Below are experts of layer 8 (counted from 0) of a mixture-of-experts language model. Rows are named router (the router's row for the expert), up (a neuron's input weights, with its number) and show model dimensions 0-191. Each number is 500 + 50 x the weight over its row's rms, rounded and kept within 0 to 999. Numbers have three digits each.
After each expert's rows: a language model's description of what the expert responds to. This comes from a sample of Wikipedia text that the model never trained on.

# expert 9
router:476496479529441527454561500554455380521495605491587509467536639502504569555584350476508507536546402499402489479413513491535498422507502478441569495601498437461443478501403480569518453538508577488479434521510592540422546576501559437503508487570505580517486522505518508521405482435482465528451466498410573474462495526542468413503411520509524459566480565527456556513534494406548521528518516512485562553436553489441498556531487543436433540507534546433422472516365525470542411604523460504506509487462517498511525533536581483569402425479532502456476508499438502519488584479526445492
up0:533529470475573572498518584367529555525523483489485520551459531503532489629454479501609481494457655520412462454514506454575568450494395566409540507450545473512439512567502518490459554463495477436542539549425489542490488505489550435465557447620546509565445593527528485591422548594532489565436509485453543472385518502547505445512555505306460506525504542495554472493535486469500425513554524483558547523559506475531509505495470502497440475568538521484416509431495520603483523515510508503477607600400554467576506510502537501522532481541468460419530448515510482505455519469474477525
up1:584496556506451563496502526510543526571487480484420571428564482517541529435489509483429496454418525497481512446483476530577588610548554551477537488517511526469502554467545530547448494495510582481479518529467412482483579550504479430486541500581450412523480476474461597497445549599458351581590427535499399487588418458496493574452539451463549525453487511589505469591466487523574512496581420603570546509479524570544510492513467576432414519471500494544497518447431520489437545425482433480354557430384441495508507492489501514513440475507491558503422515446476530503531516427439490516
up2:573604438481483501511415468542503482365475524436471476501527448502544509585574537482508494534563493533382562551414530533422503458474474562423474505430534506482504575499489582524561522487561491480493510608492588611402449523564537475472571496528496456526540588454390534655543544544472527542549558612477513484520475581506469426589431471474523460498497511430492519468456435445524544523438498540410482551570462470476504565489433537549459477508543513492541539488433482481514519495553445447585478498497463543455394511430513406504473515555497506524452503485583580511483398460546477527
up3:539486450480487470540446523489443439526513538480447468469569504516485520535530508534461510517523517542455461423587517609490534528381500540442466593449442374566450540548421487489443507509485458472518433495473422559507499586635561521543503501449541597505528521465520505604471518546517485511555595508495536526495562561596433434519554425506576471503478463576590514487410442498458559505569496503483462460437490543475449511503433514482515558504506458644564567434462477461548655515497443524499546457414551532492471436440466430538385530554453562509460466452569507515519440470541519447
up4:450537553471486439468488484604447460596530487640561426387472496513563467538544508459499411542451540454509506569457506461496519497486462438480516510501573453489501439427438447535407549576429515459431476503486524470462547469423471528594471438446569501445498588406482596544559445521426483481488500440594499582399520497490478506521509541445640492560462549413519469586462526488509532449526499460518478488492447570519492676444527581515473465502445502526562501552550486512530433536516562555483475518526549496551468561365523474431555467503415480502518507508485499468446503541498561533
Sentence and clause openers. Periods, line breaks, opening quotes and clause-starting words like he, she, who, which, It, When at sentence or clause boundaries in prose.

# expert 14
router:576539476487420596508553476497468427516513551514517490434504486419540582521597470481530511539499469525405545427462589501449558412556494480483532546506460392488476497519462524551447498483503487385470488500444536577425554499521583354427585420529496521499460487504505535529441473464494386495432442598407599477452456451530501446541444431383544480554467472429483528525484498476512536535533490454511605499469595547451460581500479589463449512555551550419399513462367571467531491537486501542498499469465475514552550515452577499518463463551511544438506488521452492471421462509464484463
up0:509534420545484453494464412502506506474471376504540429426478475512598514492455511502547441425521500546451523577486458516563453509534590474494544465431570523512512587467538439483467467477468497459525441476438361586445495526517478471431512501651545497478550475581561495434562563483473461549454475465593425570558394504449466577511460497560610592555532514545515454444469512497546473512472513558571509523395456484554619443508471491559585460537503523576492495574507486510408475477420510449466466509526448512442474496508515422535453550492527528484619493464509518537498427461587564458
up1:558463468463579504479532510480482461565550425524553396516433489492555505501432489496505477471499426499432496471401501507465496524533554433461579453440471468510478427505490543492568501495583492585507492508409475479474466548446545536467492517631541543520545513541538441475504438453399472427414471520461463627578500492568445507426493568521509475585533601573524615516471462498567490560479572559590517544441474490574594548468539483527600492470534477499526545560523520538545412507483473444459436492422499548404444471455471480563502525508550466395588513416423487556575602514482498443
up2:525483475517516497522519542507525528591497550526482520495435453541477498612494546480508501564472510439479600606528485564472588524439532490495473555505507560555434469546531532494495535556478582521434466571541527510495490438493485521579389557384419543536482481419604445607467512462509577519613514557442488470560515483385529467518620610480487419470507529562505518461452521463548520476502577515481516493382535527422429514455505534441405516575491435463524461526494539456478552474452512454549567480466564580508504439515588472532438526510438381530486508479443428551532543508598574467
up3:512544438411523479477499488550586487502370431553513538504486499441510463581521485527507474543509451460516503466475449614503399480471439537514497565523427451538545546485455551423525578439544604436552514498554444541464470547514419521528531487547493484516518614485488586517632487557522470530573549557588511565547489461534483559552557499521441493501507445513478560486463517552500537530504435543533475484439463512499536437487461405446495593498519565476609608459455494513366535432512409404474484458499546569506528522492386380568430518545518565500419494557448543532532508545476469539
up4:390501506551574527553563511486456543586496461401538556551472546400460565555412560578400482536485582503525437453539492479479495493471571439519461488442517492510517543477501489495553510511567441608475433516430456402506463550479622498506460522444479492501481438454462467498542523500542477434468483514501487489404502581527535504411544514474476536521513428583453550497534483483545446604449509455587444544497534544583495489496512484531457405532505530552481556484585513501554600463354441509512546533436455456588461517577584477435567524496473453377504518486476505505495458487534619590
Conjunctions and auxiliary verbs. Coordinating and, or, and verbs was, is, became, been after a subject or comma in biographical and historical prose.

# expert 13
router:408510509507508489514593455558496547514555521536617467456460508540496544540514439516509455521488562538486506497424517513550548536502541402483539530496488453471472492469447618440569531530592485445421435459480450581514544479452507464467532521521515427469517592486510566452498536436436431555428497545410550499439537507482433509470409557456611508523533527514430611541391469513567537578496553480540529504449520450463604506499448523402455517613537518474429562487384515583547436492473427540472499438391476595528497582575554458451523406470547526512487466484489453593483547474511495503
up0:449499553461452577517497506465404427440484486551470460431616533503608483412557465497523514468529553572489512552543477533535665483493510508468504509491468580538518586454505466454391546541482494505492462435550526479528516507403452534496605553609481539552506543446387538478446440459481454518491447553541576430443559531550540531512559470523512557421466519534521584463528543516448505488468479580522524468463589479529488569471524579472447630405513446586454549519495534551507414512418425482439495475505429450539441515477518509535457503459447468454501533458481454402460557450549558428
up1:507557507492463507396573556533492464570519496475461510464477496440423518542520420476408556464532546541395537502365475591530541477556504453497539557507473497545475488470449526560455523571481514448495463478506525544506578560429527524555401579546505426419344554310524567552499491508413487597482503527518568482600502468409470530497422503528553541499445511481474502425471465462465436510549521400462536533471462503514455534594579510511464495573513580500574383473489453503535511471519486507548478427475556498525539498411490481547485434483443494437521518574569488537528433474477516474
up2:514591514410414458463416514619543511619564518546518443523498519504502497496557495542434446445561500591524382425532558433493511493501418506502454553395473524472420481604493500474599535526416468549449480548492402476554547532480461550505516488558497549479538465530558453569524573444479467483545465501492595555521471408516639505594472513481539465536458537386412505458485546517489446424461528578524454547476479489463521491475499532441452567512518356462437512469494486521481536520525546549565469405466525500499526541506454515480474472469479499537499474468363466558492511468595480435
up3:463472439545497608525595504528523482391556486504583507475495511401507489435584392389503624465511597527437554401524586449478486521444574568447432538475521496534533476419433507486500467511485479427519555530412439539496513538525510500507519567499539627476489520558371509490523537521493535591613537428565519483476513470427483570621427499490481530598507478474570510473482404487512525491531452454500554445496538526536492448454406540522495486493616441443528534538494490451537454528489524546477526469464447541510541489460371447594525476548547478564459457500508507511496515519499463536
up4:512483496522525539519517429491516527395568552495481532418492507514452505529542461400387535486471434487497567565543530408548526514366526507419467479424471434556551501560481564544454430488471566460506441437537475442512518512440523592505516472463532603476503475517459496469497511508551496461447504610487494488441513483550504491395452545580439438545664452508579506559428454499465531540534539487581457537507518581542512520608507548528484508427547470515561526526508517507420471528444414538410455425477416437466459514541439427585549432483475476492525447583576587462418505489483559465
Ordinals and quantity words. Ordinal suffixes and position words like first, second, third, top, each, next, plus numbers after a space, as in two-thirds, 17th.

# expert 4
router:469493417418433538504488559599545488488546570532538412515547458427536558500593514526543395502458479554399451532426556424601549483553500475497561540546541494555498496455449551461454406624516437411490496563439573495425487524471602409441594449462456514536444555444463534534476421478482459508494444576518555461491471538482522479538432520502576559569472475463533652526497461458539510527502577544553500577517582540441495569500545505380443492548524441500482499546469498487561455501491438541472530480418481538542527535555521491540494486452541497488497486469460434571410523520464412509
up0:510521566451508548478443508484602524482425522500480476539499489416510564503439463492509526472475575479426482524485569518463552418424496545452491483468537489371485538466499442543548492455475494534526541519543436596552518497503517490499511461548517394456427479433575515528462540473497509528484533399488451463534598495377464588410474492465532549599558576427490590466519520543537521532502450478419436498486597467593538462605553567487546452495548564457402491527410487442458440430572515561467556469416473579478494518466490543494494584449545571423504518542383572529478445496445424443
up1:509540419494419510472500585465443494525509519442385522485624563496557428491497532457545519514458543489525509464484437508504466512495497552438489503461537493493465479489435454481490548564463473503446498426512562564478618543481508618453536587528468489532486549528513578593507551522517482543531564545519571493517431510459479557541537548490401485410523508490413518461502461442555571551496444428518506461377415500458509587552502465474512556456532500490352384551466457482558427581467477492491584511565504570475516473469547437583577341551487468548559452420451513458500522438549512456
up2:563504545466563457579465524466500507523535458439445542468467521497484426503414463423450418505474454543435561521443487500464498420388631532462468501503616552614491431563524607449558480469428558467512554482483506570515508500514445455425536550482530594500504466481457572513448504518487455578542461512508433517526457403478445538513462610470452421491559555571508445584492462438545508468554513535563462540438523489546522530468506451462519403505471452530507507550496630488482511506427510547507454528448599552521475432572615571632416446527486478553498504510459491501461483463424523535
up3:404514598533506535481580516415532508466439490465513575601506457544563519638505524517491476518415471480463502470572532512504511468444462492492442503531428554437474497476495472585496397506520548584407517515486477431575517488432468527578429525555400516555445478445469525578523490577420381496526486550478450420609439482467479478493503552569568478569473529536413573428523532476488514576485472503610360477503584444505488468535475528406409478541515502569462550583449543534474495548524546480410465538426496459448476485468509502535469503466431497458524522549394488508475511527534553456
up4:480422509504513528522496474467508479465404526533393498511445452421520506558521537519447426504450430407497501622504524407436516511539535531561519456478513529430458520459462492450399529521504549490494452498488472392478627445498459530500533550538500515504517423521461448465580564537512468445506466344501430545485478545516457418553586428504466525502510357474461443476434548513547547599535544463552521547561548504535420543545564581502463468414442501452527560569489447578425413464509540445492531505598510454487478441540503501409408452425532483524497505541401460515509573499475540464
Prepositions after nouns. Prepositions following nouns or verbs in prose, before an article or possessive, e.g. of office, due to, authority over, during.

# expert 11
router:527463502419532547476549451484537481485514580457559532446521542486514516563553517435528416486433547514483495378398508410563532494457497465438527512594629538532453584511388568510474491543495493482393515527494533564426542534464472457488529493526502579628426497474511535484486522444423515463508495509470506543466474467492550446520501479473496467542457491533522529512424413476606599471598501512575505567525527539500481511508465538401460536526503548425447424528393530463552519471427494502503515490496497518567543470469565416548521530421546511454553442533501391554375474338451468490
up0:462534475473540508416481539500487469490558537498483448586551491457484566479591530470480530525448449382486545524560492507609550466521488426516497420454504450443536462514473404570476640474441484549496550521477438555401484443537512472377521468521590519436547513467448526553533481448512460510455522408486534533522513509636552526490434456454514508482465536442576514501544474489481485530545575413542525513495476533458526448506415426528423486546479519502543572524483460587618501507505598486526506600318515475456481432509489525410579458533534569533469535441524587537464416500526514495
up1:472585466490471544511524525466539413474490554595562502503611483472535484511461548672454496499539512524446508458535490481556506505484494465505485451472577531469469483444495393603576489471423544511568457491456510521454568386677517464483513483497496536510453492523496478468433441499433522495513515502444549442489502452514494477467468541520471506540509631510550466460526562415422489627529478469531597522461522537574454494550615461487511596460518515549423488477486479448508442449456561570528465515444496535495589541469477501514525563518438468561489448447523446448540503364527393593
up2:495461509530437575569596518585546433468514505574530439482522413476597447502496433528435500560445553538515501477523522466548481391670514489510531489498474503391523412352531411506505555462540531486476502532551467528543524457566554445513485460491454542579501520495481526500552486426583475524494472477517518470507513457547470606520454610501517503480506433485588495538537559429535473510501466495438500485416507459550442556518611405550510512478409553545478517520518429475556468459585499515531457458420473590476482533484458553395536500549447438580572418528469490472577447451504583525
up3:446494404458501554523501499544536484513469546454523460449572457478561516455613469503485520470495401432473422511490528523543522515527586435444472565480534405461521498397515491579553504475469476516464437504477512499472537512561530435552510514446494434466496508454505444583495531461589427481448531476370500564545421580568476575571529530516556524478665536481526540575483485376451502469579553525453491488476455478452531468464408501480522449625406480608462564510460520538480514502473505542482586524483516553437572464534502595433520482490532433482505527471493489455604561547381431500
up4:559538581472455525582456443520543461539471472492502495530538440479491486524571492399477555603495474453527558490453640499435441486417569571494457423524474493503525467585386515468504482508411483431472483469474486510491510554517539524528477527479493604541587455442445535481439546565449442475442471575582576522493505437484502543444555506447532427435553454531476537508474381475471444478488452482619454494529580479541510525453421569410475460510521467528517446548564552400549478481482541470513489507420445483561499499507660463535477483342492527554513532526473589465483518447467507431
Table cell numbers. Spaces and digits starting numeric cells in sports and results tables after a pipe, such as | 1, | 3, rankings, goals, place.

# expert 3
router:500539483453556551505513571463544502510569486533535392449549611504574599563546514475540394477466471486507430482560552508551555433516503465524492522510485489504495519471417523487487460495566540451467443501469512555458533485482597438495485435622522523527514451512550544509364538488440439533456504486480566533479502466524636514586447540462509430535528474551589499572467515494561524565480502531522503608510552522471471503509483616467502523535584530515465505506449598511536496496558432545444499387491505528594522464592483547485485550528491410416454395558429452578425504372482481411
up0:361459496405426580505602498480434445500528448571508554533482424489522493523536505600460496532467446476458398506493355522391526526478403478479537501554472499569525484606509379516508449561467575550473535493487465516445448441480487438492498447433527547529487562533489521540536467577448467559566453503556493576527488515542525542472452514478484471502554520463546572473484526474494485523504471567417534442476497475466493568592453450527417528596422564532406470551511472503524616460512462480475458540414523515536477451546474381478636493514500493509461537443493573507545471580558424498
up1:521502432610475501564398420505599458499470501609542572478467517493502595519427340406545484517550463483432430434527461521533465532479475456562586496507502523496544494394594530552489477501466509415573527544428503596468481567456530488431590500384447515489541487498511505501529470482539525592457552500484436464480542458517571475487445528576581429543533483449485566474425505498470427571505437524410547501445459488455456439486502515515535500542501399515559515450558491455548440427498519464451510544537578590471428528452514454545546523521594539457604523477561484542508494493456454471
up2:424588473489482493553431491472563485494508511454524531533536461513549441560446510468492574491437420472480540433445458530588591510535500460455523441567463413457530514485478510557444523515551541466488498445503477477489563488500466486528398460409470556415579501480452627543470542455446424539417514580541527533561553576466537389559543574494509508440635547526443517513568480411521503568520489511400489489479503529360423462480591469501536514442507493561451508429476555466522520491448489433478541498480452520449567536521530491450489562435592513411485393503469558536418464458550562588
up3:405496518536393483531430488430552454491484567435494520502486461490458575455545565477368476526390515526528488524302546540534409488535552465545529570446517523503538538477562535579558478470573450509538526491521521485549497607480514467545605493564498532421511507521433541482534488532527499502507400525443533490517455599397477467532582545448597481460504494397514535518473494477535541613475540522478470462533449509447511446503529408542434485527460486518501523460477510539503599606540527568473419522504504476551446566505447434438532463406568463610504512496566484513564490523523550538
up4:479525404595530482545507449581505526541477512537525443491458412472514524488543529462482460505443563624487547393421451499411482584486527450497521447510466535534482584526541526589549432529494477402528427512440545518530491523534606444521503551497417493497476445517440508533471555569535372456405546514481446474499484490532474487590548556530466467479503467443469485475508511577472598478515491513588473430363526468449614577581497493483458538567459444461517495516422467479543417541482504617502453451503488563466489437489585568490425532467572541532514447422516590423574515508520532499
Punctuation in numbers. Dashes, colons, slashes, equals and dollar signs between digits in scores, times, formulas and tables, as in 5–7, 3:47, β =, plus non-Latin script bytes.

# expert 8
router:471540451420422536563536531496603446466504555537521427541521578423461556545487476501484450481425490509432442500477543530492612474475534449532538470468557478434510526553456511500501522605514531435505462568459472552481504541518535529414610428594485459477449445510516620581536492409473482543419576500564501504572417541527560420556450456508525448558470557529450601493423503411531503516526499541501555598467546625504540520535461564463497502491476536435508471470392466469614426478474431482505484419428440529515432570481535462512496556485544459454481428555389466521482469469539481474
up0:448397461545503457385486541472461491624556548537448474566473552508523481566485460436596560492496484587541447486479498542423540524469461465425471486532586497547483452475504498546482535551508546475459525514438512542496506514581506495540533592439472595566504466539457521602502488601419489447552432488466537477530532451599469487524535492366587513478545513558492663536509490578528503344545451569489625545551469521470481528592494540551517464503508536470516543546503511538516589488411486445548446424401476444544512485488541523590490504495504458497460481476532443479528455448556461472
up1:521579472475596515526448560505430556488543586567512532495478579420533439566496434472517543524514508496424546467594562513535392466526501508440522525590431459513535489499480472439562466575467424599485539593525563508444530510431465431532545428509506496438532499440425473478456468493472373503411476549498564534499535544480498442563492541415468476562540484518574430497505507519435534449486472490461500495563532552478470545496524519524456484645504463448501589513394512425521531441399426445425503530492476519524491412560588529434364449470510495495461507543558545404422557514471531524
up2:529462409555502553475511530467442441570520514552486408498378475499454427484473477514500444500521524538472499531467459432475511466469503488480536520518532434489500453488448414459589617529558491485401459572532493525430534472612469537510540412504538562536493501406529534468502535533563500477576539476491536542507507526444577411409539469524459419542486469503441490564438521403482539492504515548471554485447585502506538569472651489419434471556547570445463503459477508602391588548532547603506420436440515514546532563500592406555431438519473486504488497507472525490480577438543397480
up3:485507497448518420488578520444537437523518504436505489556494609555563493525544437436479476432480512460416459479540435531446494582432510400526581496497490406489558478490497495441493447426482524470473375424416494473500593557497412437622619422528539518510462480566604466486555537495432390554482441537435451498534458500561485531578515534470543487544523557524461550440493564552630562462481525537524509602496537509528521494511528499541450502469500473473477582437492520600482495522503546460488462511476382570554490539525527493625490502568460483496508490449508483472451542474603399513
up4:465472443471562522465512424566384437417535515543528461447499501538529505519519563504441467484557466487517511397480465552544453517521564504541507540548468495534491462437496483472446540499607540511437533588516594448492462472452480533496509506459407518463501494525441444474492571561589500546516474449437575529420491552455539422595530518424377488477542405436524473568551537566472593450529576475564441518451479454464436489521425500484527440463479470448426486539559448664512492593527577504522528593577511581529575497505440511474467546542489537521619475407526559449579518518503467537
Release and career nouns. Nouns and verbs in music, sport and office contexts, plus year digits, e.g. debut album, single, season, released, Preceded by.

# expert 5
router:399486481493464561624530568556522464492514539520590465468636503439548628509544510483461451599484497570467489480387484552521503397523488480572528544522507534460448516490467600596526456551508563494466504497455488509424505500544527422559567407442385454474444483422427481492495523519441420519508478498426523481446420536599600501547367490443504451535438525525524532528484461491492463479523568451513512513507472587444460530469471523394463589538402576570509525509465493551545546541482423531525517502438492522496553502550573476452454537544551557453528496504515447513483533461412449522
up0:562578496475534467456478394468516617558469464526438501463398469524488572492546588597438518417496488458482471535550475510532566589464526497555522517442564470518525428440512466514532543562498563557534481631474559420447584517425488500528487557497506547523524559539536506553484394602486429527555525536532459482466486506540514565521451477497409480528457467454484467512511554515461572533579511530649447615490529496414606503490453439569487452432456514428437571493443520487490465511509490412498511388518495501482351504474492495526581462468431476481516525577497474529477468486509532411
up1:556506482476462466521397502522562508480602515487446563443426481415422457515479500458473500480473533543518516528553487448500496516560517611453461502527568423438534408546483555526417475519398462514526542467480481517504514487500515484541479566513491470469537574475558529566348523496445503477558532511639495492462522594529480411587543487450465378483506524492473504502504518434493450415452456499456603465472577524585434481602420452497436459512599385471441489490480536491548531580513522546422467471496471470672490548524527526497573485442516532508576540604437523520448496481467519489
up2:448503427444475443550501601521495514595565550577449553465467517497569496495496435412474458456454479610411477540518493541572545507488527552505450564459585527481493499474454531510606526505532414490478490454593558482426502446518580454462457593478436560598539629469462474509522419571536605549450492486455485510489432564520487469547552400474451486563500531500545529569543463485475477529532542604510464541470573603412591471482504510541543463452471529405597501373461519464568484507525506494480548471553487517455439506428535572517559541540481443521497510585467465498541453489549543438
up3:487540464595528414500603484528526526422504518496528490532447567463459521494510480445522529501467510514446568542526508427577493431527577508553480388503455580375549482519407447491483565493571541457409453539419474528549474559494507459556512393477515469554489484555486496447532461487536422456461537472550526469498580514567421540425460447487575423514548521483506412534510447526553436533513536521452485419558499560572492493520523507473506519505458368514522579474537413438406522547471457537419459384534575437628428592491469439538490488496466481484534538469490524438449550508373515531
up4:596482519550475512431569431530460502499556442493526460533435523503439425456560520429548477588523428557500514519572466508467508556414602505471520532433542491400503539464529453491520495449504548583455513555479586576387467515532526416497538480493589477493480474440530481568599464491526384624516389435551424560457510510514483514574445565452649508499475512584528583570533568518470474499469412470526426472554496555560456550549459529495435522481545508580573475493434563556488450486484445439530522471522448400527458499478474489542514462502479626523487476514441462543523510490458442500
Content noun endings. Plural nouns, pronoun objects and final word pieces ending a phrase before punctuation or "and/of", as in spores, them, well, more, example.

# expert 15
router:442539409565573536541547643476500496507613521530554566439504634448516496497567495495464439545458574502413488440476490495525560448453485552573519573525534441462550505487472486495444421600493521442438492522435537524513493507418545529493604515565518526631447480465503604578499426499491448569448501511530525509468479538440536564538496466463524449534571494515537588503493507471593493556482557491589565530448538602502548458550540532465455549534499526541403582536421511477533483612499474499437501544494545501521562526550538457598540516422519540511570425557431454491461497522428546479
up17:495458452459413542491480561495605512520492512466552516592437431365473490596466521451467524509468448506444558458416536500425529495594464342460493511591489538435511567531542536423475525480543435456528496419563519481509567479516483433397459535529523472538422626506473490423502547476477492503523541481465539554522463511462461467468530467504562461482506369524521479467525503495549631531513527485562601521565568452492389473572490474454544621578592520542477546533361463478525462564521488534520539515464526580492470482522559457461457564484508452471509478455455510548457554480532499476
up18:525522525458440585504494510507561496568478534423567487491421619581501460420483468414528480497537528584498367514524597484525588531457559567518423502423476438479492482468474466495505555411418563479546416495559484475484583554553460451513472520487471580483426519572479474473415537474508501432442471490431533605567510439511506377505507567506554498518495457589501500504484435390484497538491442505386556503406557496573404451555450449469487535426509527456443466545399537456449539504504535494587416507599539515577432502518584467454490475461478514542495442521525518516491500462555511481
up19:501479367468504478499520472558546606538539488465486394513491509416488477543573472562475463423532483531494551435495479419491501416564528505442607555558495535473557518452469540389491446354482561416549470475565459463516486492544501437496471459586505605544536408374483548407431577480540526572505480536484493482537513495512559529465506513541486555553476541438604469473599530506450482480495411581483539558501457444514486475604552521467523454515457508526491504544481498452535563536547449603573491501478473559519476522343474447501535478406447506497536595451520450478511460496465490504
up20:484560579487448506490392550521462533507427560475484517475519482538509495560475457541416438541518468537425463583476481529484453494423532505485558528564507449423482601522480505534547519441593474518574500527369525478455507483437496518443492550436524500467494479542498446472570561580520566523634460445525532580455470597452505472559534415480382512562472556434560520516505475503477474461560540458493526447543507512406574456479481641500477448579509426381575442508516532459463508480426459439511559487480569482509438455514438497450500587393521453482413537549490542396454554493437501548
up21:538498559457540558532514442500539494517531550495502516440521608587456507619472486467469518442533486481502448520559460497463518509463575441647509488449539579475421534549443529534467404478379510461395446437525486557521556517573434458531455544468510514447483531500514409515459527485517562533487610597547527574437513491460540374461434493447513460554515462507584465505534528558576498479495493578453518426532520483475505489455450483456468508486423483520598472464553558509555448488347498492601414524527490450520541447512606521489519424465473561524495448501494631589531483550480535504
Institution and title nouns. Capitalized nouns naming institutions, offices and events after the/of/National, such as University, Award, Army, Attorney General, Secretary, Siege.

# expert 0
router:480575501454426510534506537594499417468465483567553513544525619441529513453527443512534468496477554421436464540450600549527530504456543430489544557466605593504520442485402480559505474614478553519482510543448548487517568540495530489444548481543498586503491476479493514508482502510387534515459456453465603475501482558455549492562471605521605446548496491479455520531444326455550416518517493541533510529507532499481500601467445566522457524465464412551517525482363438464493476583478487534581492485487472477463508436464570464536509463502499554428581397584427482467491520391479533506
up0:478433504459550470466544578511598517498579452525516571505482501496504482503493472466464506585413461482549429500450374466481497482466554529513496510531516371446479435464559523523552584551516530428409497584524450519496431512528540485520454590525393560585396586469433413519475465505513520562429522509485478506479465488463501497591551511502502559466473488463479512391510506516602551591501585488524446443578456511432465490404495499526507500533538642530433461536595528605505543552494488497555591518493533560536529505441377537598518531553471465521538479423516522450511440438450557493
up1:402499419476453487445532468415481561602493602564535484542480430452495476510506396429411548418445462540425515428508474519531484456540432550540526494482422470573552450564532462468456449558555533508537529455508523467554558483517568474558481458575541459527381509474500537500512448481512527525509442577498529446555434411514402576420498463494569482598572534492585468499526511449584519510488524549519524578441452527470437412553507572464500478542425550521464508503562547544538455631524553408504520484450531441574590472543505470474514552463517534615466500548461524430482580537464445497
up2:528481502409519495566514506440535594439457478504558454448436554526499524521428458466472493451589518551571490446512506563535508494471498463514489521462554516598514610512491461436563501526546484519525423561555633525494469548521497476563481469514519554549467487399447489509495499541462519501452530424609523444542412542452478480522550410517493559502544575543470467552504465494424506504471505496555409517564592417458477503562543452520445488536551507471508514493552494460412639433536460460525614459539493520575591513517549570395430499557586442480526386604580519466580588490494551489
up3:541572503408496496537384543508530559498493527460451505459503466376433414458510551515460517554575562489509481467465487411527547400473501471524494459473450480443495449437474495568466579535413458533472495465564522530465591521407486507478580489480516547480537485511508424575454487584559459501353549449538521472520537520470499563517453512496489561436546468518512518507494580544523475577487495476495597625533523559578530526555519529456513594520472594485519490456373428547461505524478436593494508517469423466592541523526483442623472630493501471438530465485431466466518507409504481408
up4:441545418563618508498596474461420477466471433451510538484512487547521540502473592486507484573489568515475443481479485490608558553442465526463506524457569535447472551565464528557422525424530445508505529403525446476484511546463522510565546520500550537576534619426496474514512566435470536551458541471467530520432461602452512555551501467494430556521498501365546539467529496536479451439508492477487594549453473592495533502634423500476511484491446551488551505477399514455488468520496481559444499601515468491536540512566482357551496576490601471389522458446574549480451499473389446480
Line breaks in infoboxes. Line breaks and closing brackets ending infobox fields, table rows and headings, e.g. before Awards and highlights, ==, |---|---|.

# expert 6
router:518463490465495547486556492503474425524490558554658419536544641482566573538519503433428483516421436534435530523552456474476597479448555520448524524466576483508540463552491535529514494621549564418415439543476541550487460477487552389523481430537496497530483568514522464526485509436459453480433407485475461588527402538461568489506510487461520476484637526554471508585380493499544527534583522479549512471523498492509482522485480573348426509502566494476472503458458506525443524519528451533491534522454498480466547548547516490502448543463600556481504362531377509490525581484511487542
up0:586628503453454467514483553454518509443472554449587511470538455410585502446507436473521419443543516533462536495526576568506567527535482464464539508531489359574531419493544509513553507525500476455448599522518532503444535527513534468550416520533431499534432570443532582485478415493470531438435509449542466525518483614471490497441432543573543598493471566460593581498531446499456560440512513520445527527463550437456420444526453486514513496516469441465496507483401480422529552443510453361567430556465569506521551531474534506482547532459506423423465526504592483513472512528569358453
up1:521511492500461580524510496472454412547554480533462522444556499428531492480470478423453527475399516380534537518487537465452466505548567526532615414531482545460488464540529528498397477566540453480516538559559541582472525484488448549503505467518363495575551542430415555547506520378522552485495550502518508490376616531428518456551500505518512521471535470478525560512479468502465529467586428495473538492547451597416574484388437459541474520535535466517538492571537594502536430552494484445493477490499577508532426465571537610562428408469537558429518544494592482592459439477456492425
up2:493485524514456505524516436523505476526401502494453475542402542396549482599486456461511546484470598513476494472464475496538526468508541493400537502610525501391483570484519561484513356500505474535456477478440478519471572520506471495500479517450385443473468512458458499506497514479506480558441475446492484559527424616601541429441507555524573462461508472396573468449512463510551570487416443519580445482453550490363472531530488433491506545478508450499586500407526467559538512498552412510460506583489498629588537476487602492467501563473469467478593519545489579565543519566526373466
up3:466450605591541525557518527487502508515444486519507549468530502552496497562431486479467519485514548583547430459471502484463500436538512490546554561446505502433395456487538572593595554536514393537465491508521469421572594450518503579489475502469421530496517476546517472493578481440479504510525441471441487558559515488493465541502491504511443486613557459433469517515454480432571569513486495468483501396563550567399358594465471534448503539495453469528555460509416529523476506517546491491493355387539384464473493453459516432514504573447579533411545425487492530463538565450608589473
up4:488607428377417484436534558416529571482466511467524449502527530493523565579555474536492488482442510466397421476553502505557500447518551487508445459592447471505546562563453533551378608571460554469477506484480481460461510550540577526350428427519480498453446531569460520477530547540469520489501489467485567567461602486476605551538441394494528522462434467527568549491496443456532501416475562524477514497541418428501434465545549535465539434486535593469497562401465452536530422448501547492471509439563522524591478464531425518515475560438546470497557497466496541577547589501516523508
Mid-word fragments in titles. Word-piece fragments inside rare proper names, song, album and episode titles, e.g. Be-og-rad, We-ap-on, F-anc-ies, Love, Night.

# expert 7
router:497501442464489657534511499487507485481484544553534425497515554427490445524444423406581532501449457542463462470545550462572536438547496523543521524548479521415517538458364575508471533490482467488437434432480506563444554454503545523508502499507547562536461524451497551561457530450518446605462558515547478494470452419563551487495494524506484384560587506513467479559387468469524478503536517484589530517479520552564413504520494509402450506526521492460533560529507584502501445591393462543516551490501408513529513452503565463596530465441573531468539432475560554484386519417381387432
up0:588515540480545545626521362540537495444502515470497557414565477509504526501527428469506516489518503483468581501522548623523508484525606496526564468560475389553487476548459557439486501461513513517392466534394532590470538542558481524474611631495419399520566462497369588462465434437507414446511545416520521556504569511458459546479452481419558431529531472478519500438427421467545589427468521546567471543449559527500506476509482474490492467491507524516556526483475526572545510515525475466451497474501433463532569574577475451503536481539505515614457536502490540553522412522556498528
up1:475475401490517515500463490522569460594482510502488560535528546391536555545538497420408521587541466588524466421528583498492491531496520487479557495468409558486465388608464435406458492502514515464420440441649461442467440483407497398531526496500440468490541531599532495501553520424505493414544465487481421576461543564420549488473480431554496438554532525519476556490542563431587431557445520591480526477529544561487517491490530470531404529571485442554431484536458546400508494509540517430491466469421504448478429488454500528461534497492554493501466523509449464468513601540475391442
up2:525521371493431568460520542454495498561438498474635536488458541477453516589506382572481522515374451497467499430493561517513515410460573384533563567591500520465365411512459424452509475499526524453403493495525470521495502480581546493495503473545390449444430473606450521516452557510497463573564533496454493627474459490452537447466502532457503536488457489450440495503512482444517475552486504518543486473602534470478559459521480424437464512521533482451511500497481443474541551554519476456483552480429446525435439504484447548438524465557555528489629446573432457541480532471520453614
up3:468460558481470538504454490486542474514441498489511423504500428486486496557469529505527473379438426492489431460452553498588509391440438467492525543501554504416617561541526547442392425511524536390510570463494519532575621629483553447523489451531517427460578537476487549505441509581577457501609542489587445536518547537397464541507506544471531452463534577566516559481451485421482546468513486559506493517502484477416471529512439474555440468479583463397515616449427456549400515468535511570547453413469474489465544492533543547508474519384531488495572468501488527473461541461451527514
up4:534509539489491512467523453514542531570348576483498516518443493456486509457512528562545505549390476428499578459511578445543500472481537504498432541521397437452577582608401516530406421572511555402566389512532517528568515508526517510534487475641489388490540483537491523527406525567428446457534428496534554484483496533418556504519508571531443495484527579522551441554448440493551551445589506529481564501454498515538409517549481479409434508484505496460533482535499533489546432466468464498563464496496446444460485473611476465580498495569549512509428465447525493541460547394470492404
Foreign name fragments. Pieces of personal names, especially Slavic, Eastern European and other non-English ones, plus common first names in lists, as in Vad-im, Kaz-im-ierz, Michael.